From a checkpoint of a small mixture-of-experts model trained on Wikipedia.
Experts: 24 experts in each of 11 layers, 160 GELU neurons an expert, 2 picks a token, a softmax router.
Training: a variant of Adam for the experts, 4604 steps.
Below are experts of layer 7 (counted from 0) of a mixture-of-experts language model. Rows are named router (the router's row for the expert), up (a neuron's input weights, with its number) and show model dimensions 0-255. Each number is 500 + 40 x the weight over its row's rms, rounded and kept within 0 to 999. Numbers have three digits each.
After each expert's rows: a language model's description of what the expert responds to. This comes from a sample of Wikipedia text that the model never trained on.

# expert 4
router:547579495496523481490508563524477516474485478453475537467571470441559422514442571517502472426488400524483528503457493508577489454413478466497481433495527460417534524468518550550492487528480559470447453519482531463481495525517444489518500535546565511516457448536566488484482434470530529544504459528530539513474476528451530468523429528535567453486486559505536480487485456504484541559460519517403506476480466477446451524516531503535555515548542518492439456566520478529510559488492527484468493506494501493501511462450512554561572488471475490441431449550460548433422501505595518514577467534474564482492493494513537511529483500562512467472523589575488539462545458502544568456506503518522538536462570572529509570434514409504481468505478518466462526531423487512469561586530509
up3:407449484463542475527549441497499507506484434510558488590497556443459483486528503506490496605470483423486514465528494551402477508531504530493476542496439505504494492495458553541493506513516448509507508543550491513505435497557475536462523569399436455522535484478558478557482568511500450438492486499492521488524453444522439565442587501484508554509520583514516544457459506584566440467435507458581451491491531501557495467487468516568525461496461540549467557545517501495526468500527462484481492527476476531426511525495529577519495475457542500491547532466506554477504462502472447500503484453459479508532480505517493455398506473506561469410542502508529430505518435536639530488495487516504431494550496512465476443551465532456506452522528492569574512480504500467487497421442442
up4:529478487478468467506476479480504503541458563509483550471541473503428472490582525464486515476474505519522519518437478552502541462475505580452455476491451443481515488554463512438485531542502493486590459471409540464491566485449484577542511500452471450484515558510487519507565461540479557404547479520512527478524526519501514551485500440516549444552468516520474538543552545486504463526574472567493569458518541481510491525549484521389501520541505423526481445439504531519431553535485448506514553483456483509590490508491384427548507442445564562521596515555498456522521502533414535512493495564497499517534445536498486514494533508439486442480544475456472525407470490481450529441516559470480517483503453489456414473543543515562562486439505511452574505481504556483481523477447510
up5:497547467526493504474546490561564485451556466568457490461443387527423510443500504527508410584508513516555512494520462474491432514551475499560462539527487460470490529530528451464557406508491525466524531471491545510563446477476472523493529478489455546516490565572483485507528480466503454510445558536503482519497385456471540457474522553467483527435532488534512433504504494532483550524464476538454527455429507511521503501464591507506494486549437573439532432577448477505397494488540536488492480517584483504486533504500510533483514416467519471489478517534564496508528532451557503510453532459481544498560543461519537535424461515495492477529513563500537527537467556467512487517498492439494514501513503439557544475416539478513499525553500472557457520547605470601509403524519485
up6:451517549477408464533567543414505420467496519549595523469410493505483491528501550516464542505474524517520432468461451460498492390547532424557506503512537514470458555520477479528519503482468552542508512523538467530482524492507490515602557532580483511504548541467519487464509466563517498532489544468497496559501512481552485498545546566533512439604457495470526445522591509495516483519576510570485591493529466478516469465452552464448431474468531449516488569483518492511425423520526513473483542487538490496504460507518552457480470466589469472482462588544512434483473519499498541519452515426559452477528548512510479528476462488588462462511522457457490525501533445470479463594459464525590482491530529452537521469525509531488492452495435496511525438496469564491476445499460484
up7:511549556464434521508468524519393464486478419509496463441472537497458545469546552457468492460486506478468436421504467519521485503546518544541538479568530529556544645538486556473483527510490486489534512458489519490489574455486524578527556534471496455491477473381465506517495554475553566428490456474498501559450505469552499503522565503550493459548500389508502410521618500473467512494548579522475565518526522560481508482463496516443503546523524465497555564486449476542464487524506427516489570544508499501571452485528353506486443529463442519479517508464525503505518514474434494470519504491535471517500513477541479506470505536490514485552460455513514465489502511465531487491499496509512526470512442441484536480525467572496544485497523401523572484464484579517498539516513565
up8:506480528487468584529432557481492489479470502476453482450512469449499496511503494431481550531423466499502526473517480504544546484523504477462498506478554486474504508543543436485529413449596510529502463491514475514414501501473495514552512573455527502503513554507508496518492540504495417494535517528447514605435544498587512542477526414508485470463560483479447544469517493528520444442507404523587480443497487438534524444532497522555492481513529507476557490502522508450510556444514549476475494435500511510615455511508570525518484546533492403550527488452606500553553476526434519498482441560514490487559455506520451515433559494467484513447469472394520565502464490479497445514559470452490546604507416514565528478512467521575533525491516446496546482486532502500543535526469540
up9:547467453501530468471512583535500485505536507491448562546467452525503545479620566519503459562547538526461453463483552505483495574427530481485495531496503474541543454532484541451509455509503497476483544422473445504506488528472453499413512521474498428540540558525482433524518459512396466407499490353558465502403496516421504539504478470518455480463459492502535542566475476563570542434550512521528510473515485531522531443459486478542512444446500449488523536474488549484438535494488544558486503533470521486535454464489519471486460551515484510482509558518550471509584544504443448466443539511455497495523551474542491532557462485515523519483432526461538503537538472547567549497447453538490459511472487490446570494521496533579467427480509537473513538555529446450481428521463487
up10:434391495568570474545482494486489548545450549477499574499502453536501527476530510513525460508497501614507415506497487402410472448570533551539467515518475512524482453476478433481565496526483522471565553482533576591521464534439503533459478465450422463506534543537389456590494529510423521459529532512480479466506440543469492594456514496501496528507546505537503480534467553513495477517495533485461474450514496518464486533427528485451445557520484506518484475475480489487521510485485502498479482423504461509504554498535471524527479519610497558504471520494469472462511491430512490471462492552527427532504558538532541511493447487422478478477478436481542514490544455455558507531544496544520447526513488530490446497507652521536494513546442473440539469477494443508520526490510563
up11:489514544557465509524452523402427479538470438430428465535478477460492483473452520434459517488453495487460502540514554525457529492504557554501478497505514478503441518516460540473531512413512465446497493521573522496498525491487556546465526527520516485487535467468503474451475515483528506504492469479490485455468512437555418498437466541587521486468546427560488555587462524491513461485541535558536564508548541485452525511516493544478488453474509539496515538573485511443411490497551555509466569533471460476537445476612485507401558519480471463490515500497444587470487480490565568489520500499592490509444547481519488535538494531372527469492485525455516489468540461498527488521412433529484466473540498487556470490477601468449486475527529547489573563514512564509483525508585449
up12:459489415443465507487512447478450540500439496438458525524456542473515491495474507541490543523467475471480545427527428554535415510531512616481506538522470479477514583503441455504552503430569533471526428497483546453508536479449535462432467488550464482529502514411567485464504558532477496503535533512507516522520478499523491503456548493534525483491532513503563527455457506497473496538503496575567503558500543544573554443464447521513496542502500512520446526585485495515590471497481546492586503448472519500463439531543489471556440417556523528574527571428538490498508478509525457499461503475488443561494487533525485529463462521540590489540476490513588421638513443452476441509501496518473523510520482457450485469561464573522519459448508526522553498507458484485549493467546502
Description: Years, scores, table pipes. Decade pieces of years (201, 199, 188), en dashes in scores like 4–0, and pipe separators in numeric tables.

# expert 13
router:542461509489485590457498453500469435538505474545488422504538426485498537503610540555518493520526595534482465472504536473478501569388474484549539466511489529540446541536503481434523557548537523559514514552555531444513536468460543506424475477480503404508435509396511548405474503486534541566474434540468484494533502438486441525463428491495531489544450506540433530509483531437517501569485535496493468435452504614532454507558529549462479474528478557490519511500543455510504435533587447503478467539511491513499484547578468482531460505451523532494509504472506488530534524521479525505421531508465447505507449490500556422484484507489477481554465466495530510525503513528475500508437519436549520425474496494569454412499467493538558501441568519554484488509553497485478465466509519
up5:475468467571574512526471560487476471569473403487427490475481532484526448469473480529549546570466471428466536533469510459505561529502510509540477499516521505487493552490569468526492440492516440461447528455561540505471454583410454496509499515545449554465553473526498511494532510509530506513524415470508537531482430441501497456530572465532481510521477521578523494490501476513533484522503514460478471470539532487492524528447474437533507494452536495474513447546462542444541503545518520492540537495504504502548592481541585495477449558468488499451521471433535465500617460447468557440444490468567481503488515486521584554496556543450490462539487542546559453518535482482503477594519537429563416570395490476491518492459572556490535411496455455533548461521463493518517495494527478
up6:498523502558570488527495605556469489437525464524460494482422503523494447498521500464503439514479501495557565470508459549434512518496529480554470553518502471480510524455530462466395511450568537481473575475439524466509498572436518544418504443533455494491422526523577576450536493488524450515554440520373517505493513500562479433526550473484508428536513446470568544490493526476555432566515509436527508508529485433488442527546484510483491548495552544518478523407508520550452477521461519500510536492545535461479503482424459493464487433596470498483565514468484463450487542443482534497456501510528461501472589526515522519505441514551493433464527542510498549544495564451532486549437503527477547541483446490506477505511488488486458502559454502587525473545432484559522533506517473
up7:384501465507540493550532516476486558491485539489488500537481534539385516467488521537461548481502468417506475422533478503496512522564555552538476504564506389500486608507452440445518486390511474517494452563521567465568469508459471479527525532534431559484523522547538524487552487412460483471593514406460475489531479500475524487510528548566571455456492454540498417505525499481441459522466467531486535475484485493584472474528539379493506500477502497467594557517470552448544481477482467457531482563482509484510513469516537529441517460466469470487498494469503559466529469489545520536520521484498517477522544495490445514547498518534506478563450525573445560476564498538494540516521484525466477504462496504433467521516471541441472513462432573505514495539478506433436555505505482
up8:483582555500499497489512535470543513432531470508501520445485508545443452502496537495522490540447496460510479528523543498528528484448539439473498527555555492506457554539539479468506484558547533466563527509536466501533472448447502599458496517408487546506482515547489439497487503446521488518528494445492553583501544480541486500500504491448496526570503496527499464526488565494508476448559499540438443498490549546497574496549452443536504502495462454546489547603431542445486455445538564515529541529503458508534539477562516504503465594465566396509520542511441551492585494590483470539454471498464474403480508444513431455448468494435478562544445468512448454456538501550465474500503484481508531480533433511458560461428517414447546523454442509490582492498565524517546484504470473
up9:454530482518468491503498494522519578452463408546491511511496484493580524493442505469459476523479538473475431408524397468513507516486582409515461533431483498503474486493520522493534514472528538517484434426463573523502478452506416531517552519565511489467516564516466493482491492583494514543430577490447613498453512492546509507521519471449471443569475571492494522491527514501530515497485551488523504511509584524508492511465485519544452501496499468422491539479563535448516482441533513561533508514540548478559444496530488523411529507524552517543507562465458541484540497446516509509557539504423503528549537491484558515401507499493434516419412523528493582529512515566554538471588466469505495552495495440441482467476500518481492517483490524494482417557562450528481488568516427
up10:493480531566524408522487488547449536482515485445513536465567474563584477420450509504485477534435438548521480477606485541490472513536504479461463642486524467410415538487511511501543499554466527493508437489482472535556423505496451538523529550499493570505548554488480517528502471428482509545516484488513510498479527495551543443555566469501497451539579469483525482467503508541525497513564513476461513568487511466575533501465489497482502394526526430443508512489504457464520505527468472491558529516492467522567513460463496542514543468534480549427488447462535565513565460483514439515480446519471487444450471539451443528449484454469524453505405483552451495526503479512523553559533524500514523497525464484500635477537549484451559477484480489532439455552478530455524538460532475
up11:529489519558494513526503521415459479500495400495438494504467527480478443428474526570564553529520475443505544520470508482482522489541500397515521430552533453542512505516498509475546450493457480503488600420540539535489422458480471470518504450499467493490534546520378452493518497497514461511479464521522499477497522466541522561515561471477533524474551512508551481509509449433534472458496487611540484496515482499491505446483459534542432566459551507493558429536435484485510482498513545453538558531544448481384479467546532536564532572432422440482500556515545472531423500505506438498543458513551539446458511426519542488462453560484533476506533543470530496464536488463528511432495529527499482537459560432487548572503573505543535484535503458557521520527445491532493473569532482
up12:545555501537492435483479542562551520513509506482451459409547464551452482539518431524533525474522512540524436470560392411473533506449453451473496551429546527432498475487551468470495520511496565501551414492537479580491500505549532455507479528505505533554517570483488486516473451508424514491523515407578591482461484486508499529480475503490544486566514512428545477493530516503513529438446496529507505490520476503504499544502485565481465455471520485492475495435504479489495600515430554475487540477564446461530477524504515517510495481533463533422495403469533511493598439540440462447418444452515488438540562479527443478440540478515453559453528613494518503472443491501485567565513530498432498581556510496490522508491525505480491453509472493493539464515485442562515518502459514
up13:499520567505525494542475592590499520575516462463476511479466513505452480521467535468479503572482479495433482491456522517511535539527497479490452461582559423514503484460531417452568464546445484520458472497519539499486552456407477490556571478493459516415551522471451507530491508500479466485426530515544533505496498441480517549512510501534493483494506434539486489508553565467485513473538517491474528468553495486478451451470629488487525451473469519426554479507511507522508501462510457462501566486509494522519459442542422501437505559498516529570461452502415585602483477507515490484482495492537524441480550496532465468538554520491503532485407491516517573482563544510555520556494544530602470573507436489504512501425536533448467452514494517489540452507520611529492576534444543
up14:506516408531500473481496597520538480488522454467517487436493451483529504516508526537519525542453532467497463548506565467519567507492390536481480442483526535469475567505486506494501408497443478519453472524541441554528451393483415545497469466465497519488588517516517519569542503460569561492494481538521546577485466491515542451493575508449509439499528548461492476507534526563507478526458563473491492472523518502524536457479487456463508532497535562509456538498532475510531528480454493514447512517531490516517538484462458536495475566521482456493515534461447523466512473489540505480456390510471516493558521484499533411441641546418415481482487523524467532473489466518552566540535514524537432556509476455624529492410562454489537509480434462537487493517508456521499549554464539
Description: Non-English word endings. Word endings and short words in French, German, Italian and other foreign names and titles, such as théâtre, deuxième, à, solche, en.

# expert 10
router:501561562476480463507474497434513475550563495507511492392476458552442557558443552544526436486537586525466588504515523527532515560510525528527488452490499449532455493493497468520446466484485529482434492525506515501467481525495504452526525515487525522515461426476514504498464516464445573503528509547543411503491489480509443523495516521459527571537452508555510502501491572509514468526420506503515482557517490493430537581574483441468490503514478463425440425473405509459464530471454470446439468520437489515508456435550472509540466480552554557439511510449494523444512559578468538553494510574530428515522508478496548538482528445489565484555502452504537488495505524489505540553414534560503586488538415495473581493538518558477527505508506411463473545476574503495442483507573499
up5:453511505450451532469508445548528560508411446412493452443473410487458554508492417473509514492512451467485533418480516436405473465522455456555457506482527515520553573536519517506495473425448522456521484516489534527524515475515536511582506432483459487508551480564506441528563557513564540503432559455485519483482488511476532574440497443511506488411490471492500547533530458570550580508567479549522525546530514464499449489507517501478435462470524446452492491498549521545489510518515502487545485534488522481502472482496544473478528460563507510520509454543478538465458529484418521516525476490516521471519536438508526459485529534481493581533501521407506572426566487554470461536558517552506480524585516559494518488551501544459577451566508452475582441523454468516560555450550509
up6:529584513526482524536462381512476490586504543464538478452559519520565533481488489524564480555509476531540487509551521516467539423505445465496472513566459449500483488503488541469451465475377536499473457426471495560502510423473522502522499542515518501483593461503490476518479467501518506526568552468542493450499492556460500488531481459505503528477537538535505484492567497476485493425497470598466500416476528452485496530507467465537493469536555506508499442448449516568415560520562449509468471431513531491415517526441500543495417501483519482518538483535509534439435500512497405493536481509507526545495470437465500480462525492540547531511496564466565488559520540504509491532576509470503434547491524574613454503521463512440471531511459476571459501561525492571573457471454547
up7:456483522508476541482491502538533545477449477484565429514532520460451516520447472539466531512504540465507497469485464501537485480528557425513475589546412556481509546538499509487521527494465562448537445488492555449515558564483582536556524464448477514516498499465450426485544451571479461510505498510481519531458454510497492535468455443604511514484476459484461521463511518478419513506568494535547479438525507481420475478585457547490577442481444546537499476485533528508529515571488461431512558515546503542453522470487455514480510477528525562531546518590508464491441428536527473470638500526538555515493478494452543474525543551447538506492454537446498513362546485505540495512507493585536476505547460461488582514526465473430536498498525473485515505515409475473562530468502474
up8:577464527458467502433591557456502527492552458425477554488510508494456510494474464452469486472440466496486498496512546489475591450526547503423520509490481478516492548459469514554580454477499522527504532475561451551426467503481483475488499479445493527514533463458460539467495472584540485561508590531533516442486536532451585505468449438529463457507546566490506495509467524573546509533479501521479527468447472463454472499445492500457527532464508470508494582540619500518541484408541506519532437493490487460518474489539423499434476526577460588490445546459537471458524494583504496437467503455505495457473481472518470461518504522484521495444497552435497514469545509443511521537569505421509426427533479486558497555539583495441490471455561462513506529536505413492557553500503522
up9:431535507506486496510572505460500500495505463504549458555511620441485550481420582544544471515523527445542515554435511545501585468548475491450444536584582462527472514541543536457487426503556524470481458556493516490429491485537552542491487446449437521446527573534508493577550487489469488565491542487569535447507466532484432521503456458482519503531474541512509480456488558535456574471474506482539478493545531545565490485534527497468501462551524500573548495475493506518434524495498456479549484489467456526423523449457511516492463518507497504560463469505449530522520457486552510452544483504504493572453554448516534531446473485471570528467499491511502494488519538448431558471435520613532488452524506493515543523463553533459509513499481665510435514531476504558557512510510518
up10:484508492559507540462518534521471444528467556503544438502469605491527540486503516522522501501529412450483472495513537500452455420505567492518468497488498483462510501506499541494527528475509440430461508539456579622509441490391481485495488503419521515460526504544481515465399509502474519552524482512515543505450453531510482466389516498546445524486573550547481502540494576524545480484518514457422454520492467428529490513512534477508501519509500483566506485495508529467507454450562553529536460572531473510508541504493512589466469483518449561446498520510482522516535455524486437552488361450475516457593532451546522527532500494594530599469476490450539487519555498467496486535539506502502507450491502524456548496459537426545493522373438509510514469524522500488552513560508509
up11:466439514506483503493539499512538483501531428492594544534500505486521530475534501570468538486487512518507504386464455416481455502524505411499470555452506491508516527403502544570510471493527447459504474521521560504428495465531519490545487441515508517475472525480464514539428512477496516557524552492441536514494515453523490452476436463507536478500479531465520483464533550520563478469526536493459457519532479484528529515523432582519507495491569538448473554515509465460498502552546476472502497484512443504589559533519546529553455533541399501472530530548485488560445435515464467401503375541471465486552501476542478496434521515522508493476475503457477453491429429437563522501582492506492491602605544572563537583510522478561513438489486421515509466555500502477549538513508516
up12:488512515500497518535488463549460486507439439537471452514452479529596532519471476493483527499498498496538494549481543538522554484486528479561462565456490465494544554482532529566503496533515490455463528489449501473560500465498459618541537489536589537496552465487481528522503491510544546514491596444442490440531515499480526468420542449471481491469506474518521533493561509508480414510494559476535511529415495493476550453483487458462513550493480461494455476478482557483511457524524533632500504573518476458478431473467513531390507417506468539511447472468497487498487490566434530505477482479461467501472491443487519484535502556482444520467430528499536604460450577551464455488556510540496509512554449476542368503510489483528505516525430518502505539543518466544585596492595547
up13:490546441411493455549521494602475458485476491498496549523506447483520462432527459555448515508443494493499475547540562482558470454457472467532532486497550499568445495514501488511534529555491405532503515522527498549506543474466466509517389577583520544529519505522517526514481446467500581497577483495482454463528471514476517525523473477505546473545481494540383539471450468455509407511502498496499535479582416465517493439485511478483502545485518398454553469556500507516496481491529533471517505469486532507537460452474449475452447466452429508526489460482497465504483498546492516487483505547557523552519504479540404495539474514492418446553526491557485516420552477506560502538519481507624529479437518485579566518455503537538494545442531486500451502560574524511540447473558565
up14:522489442530505539556486558546501469504535477470489540516455547500477386590522474449409509520482462498449460492467484481490537509489455440499476462518564514536470529495503526548481514521496490510562513507555475481514470432512483548562493412458489585455518526487566552492463504461524499525482562542539476524398560488476576491495464434553541371542518489484452488510504452445528506468533446509439516498430500522549500464530520526525484474507541446514551514554546503527479589432471532578489529486507501535574485537449540552492457521535519502557501498443508511518556546490524527406520438469401538474481493478488470514471407513545511485478483522432503507489481582507461530423534413500495500574570519427516538420512519495502560510460522514549501449554536539521487510498510503
Description: Personal first names. Common English given names and the Mc prefix in people's names in lists and tables, such as John, William, Robert Mc-Donald.

# expert 19
router:512510502560524493504461492515499495543508546454472537497434539446427438491452447500577507509508545452561546471541424514480485546549515500495450496406494439513529494512479505399522497504472514509469435522538590500562512466475474528530519403504443469479499485509558509481523482490576452493430481506554511510456476487514464494500460509521511573552544549464522528528451538475540575464508494514460447486492512411432518450489537427525509506512472568489543501517499465462455475508528556520592520469500537498514553456499480501462458506422464508546565425585515466505503535434534481516457498500500498534537500408502530494482545566437509571543478451585532453498526548452475484465577545455513453532522488510455545459520490553411445454474493544416524561512580548493491465462509442
up0:460502434506519512500480470488566535506489475549473569548560427442440558514514447493462543485551440527472434433512509520463554477476487506542493610445530452444481465504504529500465475464527523537493550489453432531489511533490492522610465527537471522460513597475491475507527513518515503566468496490448501501384507589515495492464434404514483462508583492524501550429553531486511529562558519503491528549532490460524509434445461555485458461520483449563517440454490534529491613457469514493528477423486458495593510514481518511483451480510482432515482537500463474524494443475473521432540476477493516502496486462496456486454482502506483549431516526510456473547581520526549501474549480483471455567447533535531413503437558522463454597553489473533494449562536491524482478509518512
up1:494480437551436557524488501473452524497486555496503602610528428458480401463481423517479496498480549481482491480516524518503544495469479474460501469532584536520493571468501480470559491561542508491453552506496492550489482497452455462466463437555448572511516437526519559467487481538535468458586465519480586433526431530468459506546505472451617493493491474566526424547494525521469488473459512510475530620476525557486505493518479561486535512538457536486559466530503442519467503434498518536525489503533535454465480534456498425519524435514454540536496518419554470514489501482508545474444498433431486488415508502528480546463472515457493476506533499500561430561503396513532505579504524494513423487484491438484492435480460515467496494511529465518506447558500460542544488508567498
up2:469516520494532572448488486540479566502532517503572447522502448503541462459484523501516557524468588529552419426413519488518470546475493489577563493508549495494450459498499516465480500526527550485492491451493524454498490439477507523437498484512520462517549410457537588502534505499510493498469446426584526490482538486504523582565471468484444468475473450526486558478494425527455499512517585485499516533497497534546472566544467554451534519472523451483464465508534471467451560511544536475464478556526435469508423516522433453423456410529472494495512525475477463479469474531497512448612431505481551488478414466580554492436427493529599432494462497465494468474595470557548525494516487470529560583502513533495504496568523515543498548457473510521517475493474529476484516514497571
up3:453550459456477526487506508509535534435410476520481502543607511457541395426482464570444507485460490557451469534417524436450560525468544520486484523478605526514520473602486562500508494544498512528526511509488465480467467434528564537456490544490455494474517463438474497523491533500501496506502527454477472482509496563461557540526430496496490455476471477528457495502503499434395563512448483481539501522586487508532469567437454571471526512465484508547502541497505546565581522526483502514539530468543546509468507541450491521499519497517532417529474525465479494568432447497484529492542524519482512469493467529532500452447461533457559533429473475524504477480496524577487500505516527481421484537462560517536517458534533457463510600558473516491435413477450556567552490530421555
up4:476536498494527523535456559434489519532500514471497516450519485470546532467532536579396469465486494544425517515425556432458512526423495534414515466459491529599499508471481537517469543497498502533481476577434511493425509539470544463509481438507522500487512490401518490553507551523508595499581529437525483546429505535467569537505497489514489502472547550509480512549545487492523494534564457503415506527537474522484509483512441539498472467482440437484548489473499423490471527512507498512519431512473552495570464506444516517469531480530478438528460505534438480533476449569504604537511535513511538517537506496565433449481525421523494455566541489530500578496504476572576485578488495533552575408488444521534544470497548446461518498436515512496392490522460494487483489480517530
up5:508500467580508566496499535499448461496506495448552497427562462445454524379442557471480478488511528529417484497510525443539538461454505515567498549469514571507519454527500507535474522470503565423524530423457492539489513478546541485483448507454464565451491538449550407580508568538495510537519505543415495462465498520466513548460523532498492533496509511501467493589511533466505483476503489448482434470532555500482459458511464497488493461469464538524484503455535645486450536493540567490499543437514502482472506499544474417524513537476510432498569540462483456578505461528511552447464538392537474433475543533530537549455473507435529543440500510502550508451552487590474547564463483547561424515460469517484498583517499452500542514480479529511516498499487529497536462502502474
up6:479432501495572501506515475504413532514536447482528498556491505497481491519455534503491503486477438498512506489593473467448497511525488481596531536567498534483524433422591528591504459511504515456464506462492472508466490559511498442522496483523434566529469520492425492468465483482555532570545507554551510458510490477522474558516495543469414487533477456526567465476568478528404430511507472601432500484425390460511490500493516533423543519501545476515572483509453534536521517498534491493471489428485517487476505518419493543487530479510507486499490549467461502506520543523471456483489501531567467465491516600559517498503494495523470411454587506513559458521496514497603449612556432516515520533441437407509500519491483540511465443483515496478557495499500496539516548418510474
up7:458491589486514511463593431511545497555477516463543426509487462535513512469549481489435533490573449577463535453532486491505507441519434435444514437491489503434480456523498537504540508420517483485546498516479430528497551488470536521581449506482541500543538476512535469526516495442472501536521461490501451514524475533519514460498505460483433482533469434499496458584466469560526517502529491507519421544563505464593472438514543565433471498499497529546467545445487556496496540515514428557453475555447518483514524473470397527533438491478450481454515501521548453489493405542447571469525519443526518495531525529455498483524476507517525626447574565505454588506514527516551534526471519504491521493511465442470449500462487549510584469527523442549456518541429465517565451476494489
up8:523467484480456556549483490493469547465517505482470481531529531513498437461488510504573490485472488506477458518488560455452520514496445412443462498506475478436465493511536578449473445520582477408524537554485559499511474547454590471567512464526494544426458506520475483504500538477493473538556522558384491443468432578465466507472421503419523470510523545446455435479517531490475485520562464478548478500519597457509425433534506460440466439445504526459541505514513535550509447453491431553526551515441476499516491568485467474542446525503533460518495434490442558544577491496552475554515524451537560497491521521430481481415492535512525565471460531524555455481480509547530502548527521516475510534398517536561507491498546485509577504524494499481480480529506564575508446507533533
up9:458532477470479448558470480468449482439518517457516512512485509479465503442440494507500541456475446473478509509446493506555502550497501531432465496502531511537449441507564512450487519541479531506528506508524440428496516429479456484517490515541478536500447475531504603471513507532440495512486499525416502541457499531499580535528431510575487495445421475463532561490496511495485467505492541524481486470547416495511595569498497514447497549504544450446532469420534457515438546468564469455479470528530498531511492464491483546484455553518562468485501439467483508454450447520590488508476564523486565519571549536495539613517501518529486426533479528514498536514461464423486463484485545452498512588589519519507512589496535467490491425605563627518460472514512505450495576541545492
Description: Non-Latin and onset pieces. Raw byte pieces of accented, Thai or Japanese characters and word-initial consonant clusters, such as Ł in Łódź, Ḥ in Ḥijāz, sh, gr.

# expert 15
router:530516464450493537547500506482492474465547546529469499514483500543571536565490471479481475531499469563546466548506441426457513492499509489459468464466532538469533448539487474538454432503523529502488508521486486508501435412428465535512479512412501558449506527581452569550550451533510486568483574460496514463464475478403502470556425476452495403438508445438493536509504510539559538519475514521504484445530497507555464517519572527480481544489563571455478470527539563543468558538444494512521488473514492507557506517483497522512464569517519541496544468544466447549593514482543549487529450522436558475440475409429565486474553483476530527461475492521459499495480528569516548529532442515547460517491552529556495521530497445437469547554421430494413479550539464494536502524419482
up3:453563456460499541477500484466474469489471468496548508516559456489524479517450501420482457459519520403431480481531506479511430496605576411476489515464473499508479507525470523501492525544510469479511486511453535540482512532492535535500519502531544468522463444554462432440467463497552425463527508514479488560521531462518551505493502579448502542508486476521494514545498480526414495406545496523545544514483539492470503487509423586577501545525500511473475515534503471411359538475548426560578501492546533505534487489556479497567531535483542477481532527469513409550470582439525492480532430488450422545477519522477516504477397471547499483441542491416556559502553478533455496513527491473534567570584554488511508496512509508536466541517474487504486500551503401524511497510523499
up4:520517526538501468498570515497505536501458448491504522555461539493480534485484563412523530473511511488410498466494459500459556508585529571411443549512477511546495553451457494427521508507489519505514490535493519491467478576430536524472534461517444456490475497485482468440577557549498495478510524532506545469511527511570460506453493546444523522583477421462555539497541544525558524483531455519510469535573522497508547457494459399570520446450540500511510495544509541499528464475488509469479519450542450494554539453515509450471522506444476511516523461520532443462457492507454550450558462486489531568443516573472408483493544539510447492446523495453523467544398477581539522466480483440473420511452548552463422521510600462560457571539525433521514505543462467471560477525542475
up5:480447546481425462483506436509484511430512519496489468475438502530440533518488448473554450448542485547546519485477554527534498500520466502473445444531560505535487558419533455466479485476498518462446444483524504496400482527462484568536528556495527514464476518408524501597488517512438505498565510400493478531554583537520472590502543490541460493521508530487437509453535509388519444539488501527466527640473478489439519450489514537474465498510470453456458435456526535535473493483472507492550509489490495496511543486432451495521422493514478559534525520453467589465547505528481531495531588471547380532515510505511455459495495528513482535575445480481520493533441528512586484551512500539529502450460535470518526446516488539487498512488509489439506524498567472484488511507570612
up6:530561452504563467470507496535504583515521544500486538466520452465453453506495493502548515505484499536466515524539522555510521398452546454569465611502539425551542464434509422497444522443484507540568482553489486582520512521480519519460437473460437392504471450531460420495490576522467495508565551555481444592410513446491515461496487567489555498464542534508596567506538509479448477432496503504468456498522528544492540517475526556522524499527431485567499525525381522467504545391535484482487502489485504526483455432542484578481488472484449506518482527488480518506488438523500495502445475498487505498515528508521533508504499476502513535510433542449522545475528470519416468506476463479448544546447551489487501541504596592495474558465480463552486485508516506477491466461537526
up7:520484507533504466528456456467472446444477455493505458465433491488449424475432485448503500543474521507517491435490535462482580532513491462454460514538573475465476539494543573477558512533486530495437455500534475452495497441424490552540555523554483534497558582503581492480496461519488501541444519538421437528406500495576476482479529482454513442448511512509464492485574451508497553487526500538507504466472603483529469496567479534465493437479507443477550422529460485527467437514528526529513507529448486475511497524535475536489499483530554440542511429540491559452500500490509557490449550550487546480481458479522446476472474471448556493486557481529519489525478541500526490523452586538467537464494492439518507469417559411424552521623525520504494515502546567613496450437537472
up8:459495537572472468530545455594531548472439515479480525494446473491430464481528476579540560568501498495514470487470544470516534478503559438516518464449587413463517479493439493396494569537506523444485559503557480514568541509458542471441579529579492476502507517479444543491556488479474482399552553532514512522499455524469565490552470467516499469412414509512519445454545498481448512546531492497480586483465455557458469504513524525549454427478518511498508429473495506458507435467581532498507591469484543480528572467443464496461494462501562448520447502515478466496486496496493581455498501452577516515519478491489484477457494467490529453447516523469528504525534482436444470495521466406497519519521475504523455558480477537569556513481476502479466476569478546575507541486571490
up9:488473543460473480519489537518569468434476455547533447493519480447499519555473464516482478536538451451556562431510558551486482450594538420536493500509514511503581558458444489446544521524514507444572560514554527512509465499469496540543549477504567473525512463473468495466475518531511462573534478522461412534539510454437454445498503505511540523538524457475548547516504458536492463466548493512477499566520499446451530443500540511576498480516495459524472518599512468516549457494502511579549491420555463465595509464560479524417522518594529464577483505490537458485510464447505539501481445532495472465448534503476562528527432594511498446419475471456526555421482488475500435558450451505533555538493476432460496484468516541457496555523471457497495544504528546570450529541505515
up10:520462527430502524509488574468541536543529425494516515561568499539517455461471506513525530455497459477509490511572460456482481520497556568503490515570509530515536497495484453557486541495475522441465526474498487491452491517531434496524475475476510428602472509564495478436477586480538534477532509503541439544367455500618482492427593497488531513429540513453503520517484517435413481526557455464492441504520569510510544521478432469549457486520476514523532555484563417528541472594494475561542487497480437491474464468498424532543487570533489459511441538473463484516438505435476503436451488559499460488481502494491536521531442515477481468506477469436523505530508538487493454481582481554527485545503405527452576460531510485452495564547566530496518490488481472501491492427461459
up11:540484479481536509583438418484496458518468485503522511524460479483433493502543531479484506513475467545446475460506489446469490554483518469513538506513529414561460437531511532454539497516558451491464533468513427548531504494480522456421441568521536484571503573466486469531441536467567431458505501564434527480431489582523641469493513426557477518495532523547439483536400475445520533450491402506470554486482576579543465487508476541517454524457442480532462462452558474508604482459528472533497544492496542506523496517564482579482497532516545382524449481504469574513468443522495473477458458486525503485490477566524482512494471469505438490470556530428502530513510508497500481481523502496500499546503446482471470455507513536551525554562537569525486539480553503482521512483509424
up12:546538469519495513468532477429444491506517466449560486535500526492483469494454525500491531505443559480519485495519491474555443439556482599526518560515543518568527517491418510467521449452529467463421507474498463504466520462510517497479481473537477510423450538498496426547486527484520487480432510486415555456514514474537556497549418486557494474488500505516564430460550596513536487497484507498593572540627552473496517528506432433462478553454515444507504450572511540421487467450536559529522497412513508509544520491502495478459492575491421445477529487511555494544470541490489513542502582458498504506484522475498497486447524480483439513483556451529569460566509467504547427468516568599488509417535493495570496435471513559463509545558463509501497496522519526552568527467500510
Description: Coordinates and measurements. Degree, minute and second signs and digits in coordinates and unit conversions, such as 35°42′53″N, "4,762 lb (2,160 kg)", climate tables.